Experts of a small language model: 13 layers, 64 cubed ReLU neurons an expert.
Below are experts of layer 6 (counted from 0) of a mixture-of-experts language model. Rows are named router (the router's row for the expert) and show model dimensions 0-127. Each number is 50 + 10 x the weight over its row's rms, rounded and kept within 0 to 99.
After each expert's rows: a language model's description of what the expert responds to; "gets" lists some tokens that make up at least twice as much of what it gets as of all text. This comes from a sample of Wikipedia text that the model never trained on. Tokens count by the router's weight.

# expert 58
router:52 38 44 66 66 48 54 54 50 35 48 38 64 43 55 36 24 57 54 40 35 58 56 55 51 53 40 57 49 56 58 43 65 47 49 54 42 45 44 43 55 41 57 55 66 43 43 39 38 58 33 51 57 48 57 39 60 45 48 39 56 45 64 69 61 41 58 60 25 57 71 39 58 53 51 40 48 44 64 49 64 39 34 55 35 46 66 42 55 49 43 44 36 62 54 63 66 40 56 44 47 57 61 45 51 40 34 52 62 66 44 49 58 60 52 61 46 45 37 73 42 58 70 59 58 42 49 42
It responds to: Main clause verbs
gets: " had", " was", " has", " made", " is", " have"

# expert 39
router:61 46 41 28 40 48 45 60 44 44 49 33 41 53 34 47 39 44 42 47 52 47 52 45 37 42 57 52 39 56 42 49 53 46 49 63 66 58 47 52 32 64 63 34 70 38 54 47 36 62 44 63 55 66 71 50 43 42 44 48 34 33 51 45 33 43 52 55 66 34 51 56 47 64 50 53 62 45 53 45 57 65 54 36 41 67 30 58 49 55 44 52 45 29 71 58 55 66 59 47 49 47 54 46 58 68 58 51 50 50 41 40 50 48 53 41 48 64 62 51 39 50 61 46 22 55 55 58
It responds to: Line and paragraph ends
gets: " |\n", ".\n\n", "\n", ")\n", "\n\n", ".\n"

# expert 11
router:56 46 64 69 35 52 34 57 55 57 48 53 40 67 46 58 63 60 53 36 60 56 48 40 43 53 40 52 54 44 67 50 62 64 33 44 28 45 52 61 47 36 50 62 62 74 66 42 55 28 43 71 49 49 45 52 63 49 54 50 31 59 43 48 41 64 33 52 57 53 66 57 57 55 52 55 44 48 45 53 64 47 66 58 54 49 44 42 68 38 36 46 45 65 47 55 51 53 56 25 58 47 42 41 44 54 56 50 40 54 57 52 57 37 62 60 42 58 52 47 71 43 60 43 64 56 53 37
It responds to: List and table separators
gets: " and", ",", " |", " ", ";", " |\n"

# expert 46
router:48 75 54 35 33 59 68 45 62 51 38 50 45 53 48 40 42 74 68 46 47 42 55 49 68 66 49 53 63 70 40 36 58 52 55 45 54 55 59 31 51 67 38 57 49 56 54 50 42 50 68 55 57 65 43 48 62 34 56 62 58 67 47 45 40 48 52 55 44 57 55 50 45 54 45 54 44 62 44 57 41 48 62 38 38 48 45 49 36 57 56 26 44 55 38 41 60 43 56 59 48 44 68 69 45 42 36 48 65 52 51 34 53 55 35 65 43 55 45 29 62 53 43 51 46 59 53 53
It responds to: Word-start fragments
gets: " a", " an", "i", " one", " A", "th"

# expert 35
router:51 48 50 50 46 60 67 69 61 31 29 45 42 55 58 49 39 47 35 64 52 30 58 67 51 61 41 43 57 73 46 49 34 60 35 53 73 60 54 49 47 56 41 51 51 44 57 49 44 52 71 49 47 51 41 55 50 45 45 54 54 51 56 39 45 63 49 58 57 34 46 49 63 60 69 51 44 41 43 58 66 72 57 49 30 53 38 45 46 35 50 28 30 47 40 60 51 56 58 52 38 49 64 39 53 48 43 49 46 49 41 59 48 60 60 38 47 68 43 38 52 64 50 56 44 35 47 36
It responds to: Ordinals and list line breaks
gets: " first", "|", " |\n", "\n", ")\n", "6"

# expert 61
router:50 63 61 51 42 38 44 63 45 66 46 47 35 51 45 51 43 45 50 63 50 46 61 50 58 54 54 63 50 51 58 35 60 58 53 68 32 58 40 38 49 52 64 59 34 61 59 60 53 51 61 58 52 52 45 66 60 55 48 59 58 56 40 52 63 62 55 70 40 53 58 41 53 63 69 66 47 56 55 40 26 49 39 50 43 52 55 51 48 58 42 54 57 67 58 67 70 31 50 41 65 28 50 34 46 58 56 71 29 31 60 44 41 53 55 45 59 47 59 46 52 56 42 64 34 47 49 50
It responds to: Quantity words and digits
gets: "6", "5", "8", "7", "0", "4"

# expert 9
router:41 53 57 47 75 51 51 60 61 62 45 63 32 42 50 45 58 57 67 55 57 51 50 53 60 43 61 41 52 53 63 66 47 32 48 46 46 53 69 56 37 67 59 48 42 51 38 59 63 51 66 55 46 42 69 50 41 59 41 33 52 48 57 50 33 35 50 34 52 63 50 66 53 49 34 60 48 36 37 40 48 40 47 46 61 47 57 40 80 42 56 56 58 62 63 38 32 45 60 64 40 63 43 60 45 59 39 42 52 51 60 58 51 56 45 52 35 35 56 50 54 45 67 52 39 47 43 40
It responds to: Plural noun suffixes
gets: "ers", "s", "es", "ies", "ors", "ations"

# expert 50
router:39 58 43 59 53 49 39 59 52 56 40 59 55 45 59 58 63 56 56 72 47 52 50 39 26 42 54 48 55 53 55 32 61 48 68 57 46 64 48 54 52 39 39 33 26 53 60 49 56 52 32 57 53 42 34 56 52 33 43 62 49 44 50 61 53 48 47 34 57 45 53 46 62 46 47 40 52 49 47 60 46 39 54 54 38 38 60 61 28 62 38 47 60 57 67 44 53 48 55 60 61 47 30 49 59 46 82 45 51 70 47 38 62 53 44 37 41 47 35 48 33 44 66 45 56 50 41 39
It responds to: Determiners
gets: " the", " The", "The", " his", " its", " their"

# expert 62
router:46 62 40 40 41 41 48 49 43 55 64 58 49 78 52 43 66 41 48 45 61 44 47 28 66 43 33 54 64 48 57 35 39 43 39 47 37 63 52 63 48 62 50 55 64 61 42 42 57 45 57 58 33 50 60 53 39 61 33 53 49 69 51 44 50 62 43 52 61 38 53 64 71 56 48 56 44 41 44 70 56 66 68 47 39 75 53 55 46 52 47 45 25 46 58 46 50 73 51 48 55 49 52 40 49 34 58 50 49 33 50 46 55 49 57 45 55 55 51 50 63 50 35 56 61 46 52 45
It responds to: Conjunctions and joiners
gets: " and", "–", " or", " &", "/", "%"

# expert 34
router:57 53 50 51 45 46 44 48 46 51 44 58 51 42 48 42 58 35 66 65 58 65 57 54 33 54 56 54 55 65 54 45 38 62 62 50 62 53 35 37 56 65 49 52 30 49 38 39 55 69 59 45 55 65 39 65 57 35 48 58 46 40 56 37 54 48 61 38 56 39 48 46 53 32 51 47 49 33 58 34 51 50 52 41 36 42 45 59 33 32 54 41 59 68 50 62 49 35 57 46 60 43 42 66 55 55 78 46 47 40 52 45 40 46 31 65 32 53 38 41 51 52 65 53 56 54 29 38
It responds to: Articles and score digits
gets: " the", " a", " his", " an", " |", "'s"

# expert 55
router:33 50 38 59 45 49 33 52 36 48 45 50 63 45 54 50 47 49 48 55 56 56 63 42 63 36 70 57 61 43 33 60 41 43 56 34 55 49 63 40 61 51 56 50 60 55 53 38 44 53 44 60 70 46 58 54 52 47 55 41 55 49 43 51 69 40 40 38 50 57 40 61 65 47 50 40 43 46 55 55 26 55 67 42 74 37 56 56 53 46 53 66 38 74 30 41 44 60 45 52 52 51 31 57 49 49 40 62 61 54 61 55 30 36 52 45 57 35 50 41 53 36 49 53 57 73 48 37
It responds to: Commas in place names
gets: ",", " in", ")", " and", " to", "),"

# expert 54
router:47 58 58 41 34 52 52 59 51 71 33 69 35 64 51 44 55 60 53 39 55 48 51 49 42 52 50 62 49 56 42 62 46 73 59 59 48 55 53 57 63 44 47 61 55 40 59 55 31 40 69 55 57 65 51 53 48 46 61 67 62 43 55 61 44 53 33 60 53 61 46 50 37 59 56 40 50 54 45 57 57 47 48 69 29 59 56 34 45 60 37 38 50 56 48 69 69 48 45 48 55 65 66 59 62 55 68 59 54 40 38 53 41 48 66 43 62 48 64 34 61 40 46 41 39 64 44 61
It responds to: Word-internal pieces and pipes
gets: "|", "2", "6", "0", "9", "8"

# expert 44
router:65 54 25 52 50 42 58 46 48 49 59 40 49 42 53 54 50 50 47 53 50 53 51 51 60 69 49 63 46 43 46 41 56 47 42 53 36 49 44 43 65 57 62 44 43 49 47 67 68 68 62 40 51 36 57 43 33 37 58 27 62 58 72 30 36 44 53 51 36 50 63 51 64 30 58 37 43 44 60 46 61 62 52 45 41 47 62 48 56 56 44 58 39 44 57 63 22 47 43 42 46 46 55 51 54 44 56 47 48 64 44 45 49 71 41 36 51 63 58 55 56 44 52 41 71 66 39 41
It responds to: Discography catalogue digits
gets: "\"", "0", "6", "9", "5", "8"

# expert 13
router:49 75 42 53 43 40 60 43 41 33 26 54 54 52 34 47 50 52 62 36 41 60 43 63 56 41 34 54 26 64 59 61 34 36 60 40 54 54 58 50 34 71 62 73 59 50 43 53 50 54 57 46 46 64 51 51 48 36 39 59 45 55 32 50 47 63 49 40 54 49 53 43 35 45 56 38 65 45 38 51 47 70 48 36 43 60 63 39 42 61 63 43 48 59 68 39 50 54 47 56 42 40 45 45 66 59 50 56 52 48 50 43 64 36 53 47 49 64 65 49 42 44 46 40 43 42 55 58
It responds to: Infobox and taxonomy labels
gets: " |", ":", " by", " -", "born", " name"

# expert 37
router:34 40 46 42 52 44 32 40 62 58 61 34 46 48 33 40 45 29 59 58 33 58 45 38 39 56 38 62 47 47 60 40 50 51 56 45 38 49 29 50 47 48 51 43 52 55 47 53 52 58 38 38 49 58 50 42 46 29 62 58 47 44 53 48 30 36 66 58 29 66 38 41 61 45 50 39 58 39 60 45 65 62 29 57 42 57 31 58 42 63 50 52 52 59 65 69 55 69 49 57 50 45 38 49 53 35 50 61 47 38 51 52 54 36 54 63 59 60 56 54 30 43 51 37 43 60 54 56
It responds to: Past participle verbs
gets: "ed", "ated", " used", " R", "ered", "ted"

# expert 18
router:49 57 43 66 52 60 54 44 45 48 53 39 46 42 48 41 62 65 63 38 54 45 58 33 59 37 55 60 56 64 24 58 62 52 49 54 54 64 51 65 51 46 40 60 51 58 53 43 57 46 52 60 44 43 38 46 54 47 53 61 53 45 59 39 76 44 56 58 45 25 59 56 63 33 59 59 42 57 60 57 69 55 36 67 57 33 41 42 43 37 44 67 49 54 52 49 51 42 41 48 39 53 59 51 52 56 40 36 45 49 74 35 61 57 57 53 51 60 68 63 68 43 39 42 34 40 41 39
It responds to: Infobox field punctuation
gets: " |", "-", ";", ":", " M", " March"

# expert 19
router:35 46 36 54 44 55 59 51 58 65 61 57 52 42 35 58 40 64 63 61 55 59 41 38 49 60 38 47 44 47 61 47 51 46 46 58 44 51 59 51 41 42 36 36 40 68 44 41 46 65 53 51 61 57 34 60 49 46 63 52 38 37 46 43 43 56 56 49 31 61 53 45 58 45 59 33 65 39 47 53 35 67 41 67 46 48 68 48 49 45 55 32 69 61 60 44 61 31 52 48 43 55 65 46 60 56 61 51 72 61 61 56 72 62 49 65 59 55 57 52 48 31 54 41 52 33 38 56
It responds to: Table headers and section starts
gets: "|", "==", " |", ":", " the", "="

# expert 43
router:40 33 52 30 43 48 57 45 45 57 44 48 44 43 46 63 55 58 55 67 46 40 48 64 62 47 46 55 47 41 44 37 48 62 32 66 45 33 47 35 46 40 52 70 47 55 58 41 64 70 45 44 51 54 55 41 48 58 59 63 60 38 64 44 53 55 51 37 30 40 67 46 59 61 38 45 36 62 54 54 56 31 52 55 49 48 66 56 42 29 60 61 62 41 38 43 46 60 48 73 52 33 56 40 40 41 60 38 39 42 65 43 39 61 43 50 49 58 51 44 65 48 64 43 35 43 44 57
It responds to: Word-initial stems and years
gets: "9", "-", "8", "–", " music", " st"

# expert 21
router:57 55 63 47 46 58 48 58 39 55 70 54 54 29 68 60 54 44 56 70 43 58 42 48 51 42 40 45 56 45 38 44 50 53 52 35 56 37 67 34 41 43 60 32 50 52 47 47 57 57 38 63 52 45 41 56 49 36 39 61 51 60 46 58 68 63 44 50 57 41 48 61 42 45 65 58 60 68 51 53 51 30 36 69 80 48 45 68 52 50 59 24 52 45 50 54 48 52 47 60 53 50 39 38 40 65 68 43 45 53 43 43 47 60 38 55 63 44 32 48 43 55 34 56 63 46 52 51
It responds to: Name-initial letter pieces
gets: " S", " the", " H", " K", " P", " N"

# expert 12
router:49 51 49 34 59 44 55 69 43 51 66 54 39 69 32 59 47 56 50 66 63 41 36 39 53 60 39 56 59 31 45 57 36 45 38 33 42 55 44 58 69 45 59 49 42 35 52 42 54 27 43 38 41 49 41 38 53 60 61 60 42 68 50 62 50 57 65 50 54 30 54 40 41 48 45 48 37 59 50 52 49 65 52 58 34 30 52 42 30 53 48 55 51 52 58 36 53 47 42 45 51 53 44 51 69 61 44 46 37 52 34 51 56 54 61 43 64 57 56 50 61 56 36 22 49 47 46 49
It responds to: Statistics and infobox figures
gets: "%", "0", "-", "3", "4", "6"

# expert 48
router:55 54 55 37 67 51 46 50 44 52 41 50 55 48 39 60 55 43 59 35 45 58 39 61 46 43 34 38 67 46 40 59 44 48 50 77 55 55 62 37 55 62 50 57 45 52 59 51 56 46 32 69 43 52 43 68 61 58 41 71 43 57 43 50 66 72 46 41 66 51 59 47 61 26 50 42 51 45 43 41 44 53 55 42 65 44 57 40 39 70 63 58 47 41 46 53 52 54 41 50 48 42 37 41 35 47 58 55 42 48 50 51 62 60 55 53 68 28 70 54 61 43 35 54 60 54 67 58
It responds to: List and taxonomy markers
gets: "-", ":", " -", "=", " &", " /"

# expert 57
router:52 44 67 50 61 47 54 40 71 36 72 44 41 55 38 45 69 49 46 52 43 46 37 62 54 53 42 55 54 43 64 45 44 51 44 56 70 40 51 40 55 42 44 51 76 62 47 53 62 40 43 63 51 45 42 38 32 64 58 38 42 63 57 63 56 64 43 34 38 51 54 52 54 55 53 48 53 63 48 69 39 38 51 67 39 33 54 49 62 42 45 45 60 49 43 50 45 43 40 40 51 64 37 48 41 45 67 76 57 37 49 41 58 51 49 56 36 37 61 49 45 54 73 48 51 42 51 42
It responds to: Verbs and word beginnings
gets: " is", " was", " are", " d", " c", " were"

# expert 47
router:50 43 59 61 52 59 53 50 52 49 66 57 49 46 41 49 53 46 74 30 57 55 42 63 57 49 55 27 49 54 43 40 56 43 47 29 31 42 59 52 65 61 74 41 66 29 50 52 45 39 46 60 51 41 64 58 52 60 54 44 79 43 45 55 31 33 41 41 62 40 44 46 44 34 39 70 36 65 43 48 59 59 36 34 67 52 56 34 58 53 58 61 53 38 54 47 56 52 51 64 69 48 57 46 48 43 54 56 42 53 51 50 60 48 52 49 50 59 57 57 45 53 40 61 51 44 47 60
It responds to: Name starts and nicknames
gets: " (", " \"", " S", "_{", " W", "\n"

# expert 4
router:51 56 53 47 47 55 43 51 39 45 51 37 45 66 50 68 40 56 66 39 43 48 55 41 60 66 39 59 44 37 58 69 47 29 53 58 45 54 46 44 47 56 44 50 47 53 63 55 48 40 56 46 57 40 63 54 72 34 61 41 40 50 31 41 24 79 52 56 62 68 41 49 39 47 48 53 36 51 42 55 48 40 49 44 55 71 58 51 53 51 63 53 37 51 49 53 60 58 39 35 42 57 57 65 30 34 46 54 42 38 63 42 52 32 60 52 52 66 69 45 49 35 41 50 43 48 55 58
It responds to: Name-internal word pieces
gets: ",", "a", "o", "us", "el", "y"

# expert 59
router:62 38 38 56 55 61 38 50 71 50 45 57 66 45 58 62 42 52 27 50 45 38 51 71 32 42 45 46 50 37 42 40 41 55 47 53 52 49 62 57 45 54 41 37 66 62 44 54 29 41 36 44 32 46 68 51 35 46 40 65 55 48 51 44 44 60 37 62 49 56 45 44 60 47 62 64 49 49 63 44 52 65 66 53 57 47 56 41 40 51 43 49 51 55 35 44 50 51 37 54 68 55 53 55 62 66 38 60 53 49 63 51 67 64 61 60 58 57 36 55 51 38 68 57 24 51 60 48
It responds to: Line breaks in infoboxes
gets: "\n", " (", ")\n", " |\n", ".\n", " =\n\n"

# expert 0
router:60 55 72 45 45 39 42 35 61 65 53 50 58 49 50 61 34 54 40 50 37 44 61 67 72 48 38 44 32 50 59 70 58 72 57 51 52 46 45 77 54 36 39 45 45 66 55 53 51 34 54 49 55 57 43 51 31 41 34 62 49 54 69 49 56 46 55 48 46 62 52 52 59 60 56 59 46 44 66 33 60 35 35 40 43 64 47 52 45 40 46 66 58 49 36 51 39 59 49 48 70 47 48 60 63 50 57 41 39 40 48 42 53 48 66 52 47 55 52 35 59 54 48 43 54 59 50 34
It responds to: Leading digits of numbers
gets: "1", "2", "3", "4", "5", "7"

# expert 15
router:52 64 61 54 33 51 46 41 59 54 56 49 39 60 56 53 46 38 44 46 53 60 43 55 59 61 27 46 24 51 56 59 37 39 50 52 22 53 37 54 57 48 62 41 40 57 36 56 54 36 59 56 60 51 44 46 51 65 39 66 59 41 51 39 67 54 38 54 36 53 49 42 43 41 69 59 41 62 44 25 39 63 50 52 53 56 44 50 49 41 40 65 47 54 45 45 50 55 58 51 65 55 49 67 38 49 32 44 58 35 55 45 67 63 57 39 34 54 39 38 53 57 40 46 73 52 50 54
It responds to: Table digits, stat headers
gets: "4", "5", "3", "7", "6", "8"

# expert 7
router:58 63 41 58 61 49 53 45 44 67 53 61 62 44 67 57 56 62 45 54 49 54 47 58 57 46 55 54 49 51 57 47 40 46 60 42 60 42 52 51 67 46 70 38 68 46 63 33 64 34 48 53 69 38 57 56 57 69 52 27 48 41 61 38 53 37 65 37 55 51 42 60 56 48 43 61 34 59 57 45 45 57 56 42 43 47 44 41 66 41 43 49 56 32 47 30 33 42 38 41 67 38 55 61 53 50 46 71 66 50 41 57 55 51 42 45 66 61 59 52 44 51 43 48 38 69 32 41
It responds to: Location and date prepositions
gets: " in", " on", " at", "'s", "0", " In"

# expert 1
router:43 33 45 46 49 63 54 75 54 34 56 44 60 46 56 61 40 47 48 59 40 53 41 51 62 59 43 43 65 63 52 51 32 39 46 39 62 41 44 38 49 51 35 56 70 36 48 52 56 54 45 61 40 49 36 40 61 62 63 47 44 50 57 42 48 66 46 51 55 37 49 52 55 60 32 55 32 60 55 45 41 51 57 49 38 44 36 42 62 48 40 57 43 47 56 65 27 45 30 66 42 53 47 48 61 53 68 43 62 43 37 41 42 41 51 48 51 55 58 58 78 53 40 51 33 70 55 60
It responds to: Mid-word place-name fragments
gets: "9", "th", " of", " c", "oc", "ac"

# expert 51
router:32 65 54 37 39 62 69 67 50 38 53 42 30 44 49 50 63 47 60 70 52 32 50 42 57 60 66 48 45 45 56 64 56 24 62 54 50 54 56 44 45 59 62 57 51 48 57 44 35 57 41 46 42 66 39 40 55 38 50 64 56 43 37 52 46 50 44 53 34 52 47 50 56 58 49 46 36 53 58 62 42 47 43 47 38 41 47 55 46 50 39 45 78 48 51 55 56 34 60 52 43 40 55 33 50 56 48 58 53 53 39 57 60 47 32 56 47 46 72 36 41 42 37 75 54 59 35 41
It responds to: Times, quantities, zeros
gets: "0", ",", " |", ":", "9", "8"

# expert 60
router:55 41 41 50 52 50 33 50 49 43 59 61 57 50 56 48 46 57 46 52 63 48 49 73 51 46 39 40 44 48 57 55 35 49 30 48 43 35 47 56 66 49 54 38 55 61 47 68 25 37 35 73 54 63 76 56 45 64 58 45 57 45 53 33 49 65 61 58 38 38 52 47 52 49 51 44 38 56 38 60 38 65 64 68 44 69 66 58 36 50 33 59 46 42 48 50 51 52 39 55 49 54 56 50 42 45 36 36 44 61 52 64 53 57 44 47 37 34 53 67 56 61 46 47 55 52 67 54
It responds to: Parentheses and year digits
gets: " (", "9", " ", "-", "–", "/"

# expert 31
router:53 44 59 51 55 42 53 55 43 52 46 37 33 49 69 62 66 46 41 37 54 47 51 50 35 36 46 57 35 45 48 67 68 32 67 61 45 53 51 34 60 46 42 39 63 44 35 46 42 54 53 55 53 39 46 65 52 45 38 57 46 40 40 37 48 47 51 50 59 61 46 34 41 47 40 41 49 38 62 54 31 36 65 53 62 54 50 44 54 61 67 55 38 41 61 36 60 54 51 58 53 54 64 48 68 44 62 31 49 33 57 57 35 38 49 49 34 53 35 49 65 56 34 51 56 53 71 60
It responds to: First names and initials
gets: ".", " John", "il", "L", "l", "ill"

# expert 6
router:62 66 37 55 50 55 56 44 50 60 28 44 44 49 39 37 72 54 42 48 30 58 50 49 45 44 47 32 50 35 37 49 64 55 63 59 57 55 54 50 34 36 36 36 30 30 56 38 44 61 35 48 66 52 49 51 53 53 53 60 42 72 40 43 61 45 42 49 55 72 43 52 48 61 58 65 48 73 51 49 49 48 61 51 45 38 52 58 41 59 39 50 36 56 57 55 65 45 54 56 62 46 61 66 33 50 54 54 35 58 47 62 63 41 48 49 50 66 43 36 42 56 59 40 60 58 49 45
It responds to: Sentence and paragraph openers
gets: " a", " The", "The", "In", " In", " the"

# expert 41
router:54 50 50 39 50 36 35 38 48 39 44 61 52 56 34 53 49 63 44 57 49 45 53 45 55 48 35 41 54 36 41 47 48 33 45 65 57 49 47 42 57 72 48 69 63 41 38 35 58 37 53 58 48 35 52 47 37 31 62 38 63 40 44 36 77 54 66 43 47 55 51 33 39 44 50 46 36 59 48 51 40 57 57 43 33 57 42 42 41 44 68 65 50 39 49 51 44 57 36 34 54 58 53 36 60 49 33 46 47 49 50 40 44 74 36 61 61 51 32 53 45 53 42 60 55 58 48 40
It responds to: Digits in measurements
gets: "0", "5", "4", "7", "8", "6"

# expert 52
router:56 39 44 51 49 53 49 47 50 38 31 36 43 49 44 76 54 47 47 67 67 31 47 38 53 48 47 48 43 42 40 53 60 49 54 51 49 53 29 60 48 68 47 45 45 30 34 44 57 59 59 38 42 48 63 32 33 67 62 56 46 57 68 45 29 64 41 62 49 64 53 41 73 44 50 50 46 59 55 42 66 54 62 41 35 31 40 54 56 51 42 40 36 48 57 41 54 51 49 35 43 61 58 49 63 39 47 63 60 57 48 58 49 44 26 57 56 46 57 44 42 41 57 46 59 57 50 45
It responds to: Digits in years, scores
gets: "0", "4", "5", "6", "3", "7"

# expert 42
router:53 41 48 59 47 69 76 47 41 39 45 36 51 52 33 34 38 49 57 61 51 43 32 46 41 50 58 38 61 52 48 48 58 39 53 51 44 44 42 50 50 36 67 50 38 40 41 25 30 37 68 60 49 45 61 51 35 58 36 44 60 55 56 60 53 41 54 55 50 34 43 55 69 59 58 40 44 64 67 54 69 45 42 61 50 57 50 51 38 49 49 28 59 37 42 39 50 49 46 52 67 64 68 63 45 45 59 59 61 48 54 40 49 38 39 53 64 48 38 44 63 41 48 41 49 49 40 57
It responds to: Verb-prefix word pieces
gets: " f", "0", " for", "9", " about", " res"

# expert 5
router:30 45 70 62 58 29 57 38 56 64 64 50 47 51 49 45 59 67 53 54 38 50 49 41 57 62 49 26 48 44 60 57 68 36 50 45 48 46 55 47 46 55 58 46 46 40 42 45 68 57 71 55 33 71 46 59 62 63 51 51 52 45 48 58 43 49 64 70 35 59 54 51 52 56 46 62 60 41 28 50 37 48 70 49 37 58 63 45 64 40 57 67 37 69 32 44 48 56 54 52 49 57 37 41 42 55 35 59 48 58 43 63 61 50 56 34 52 48 48 49 42 44 46 58 43 43 49 51
It responds to: Adverb suffixes
gets: "ly", " also", "s", " to", "es", "ically"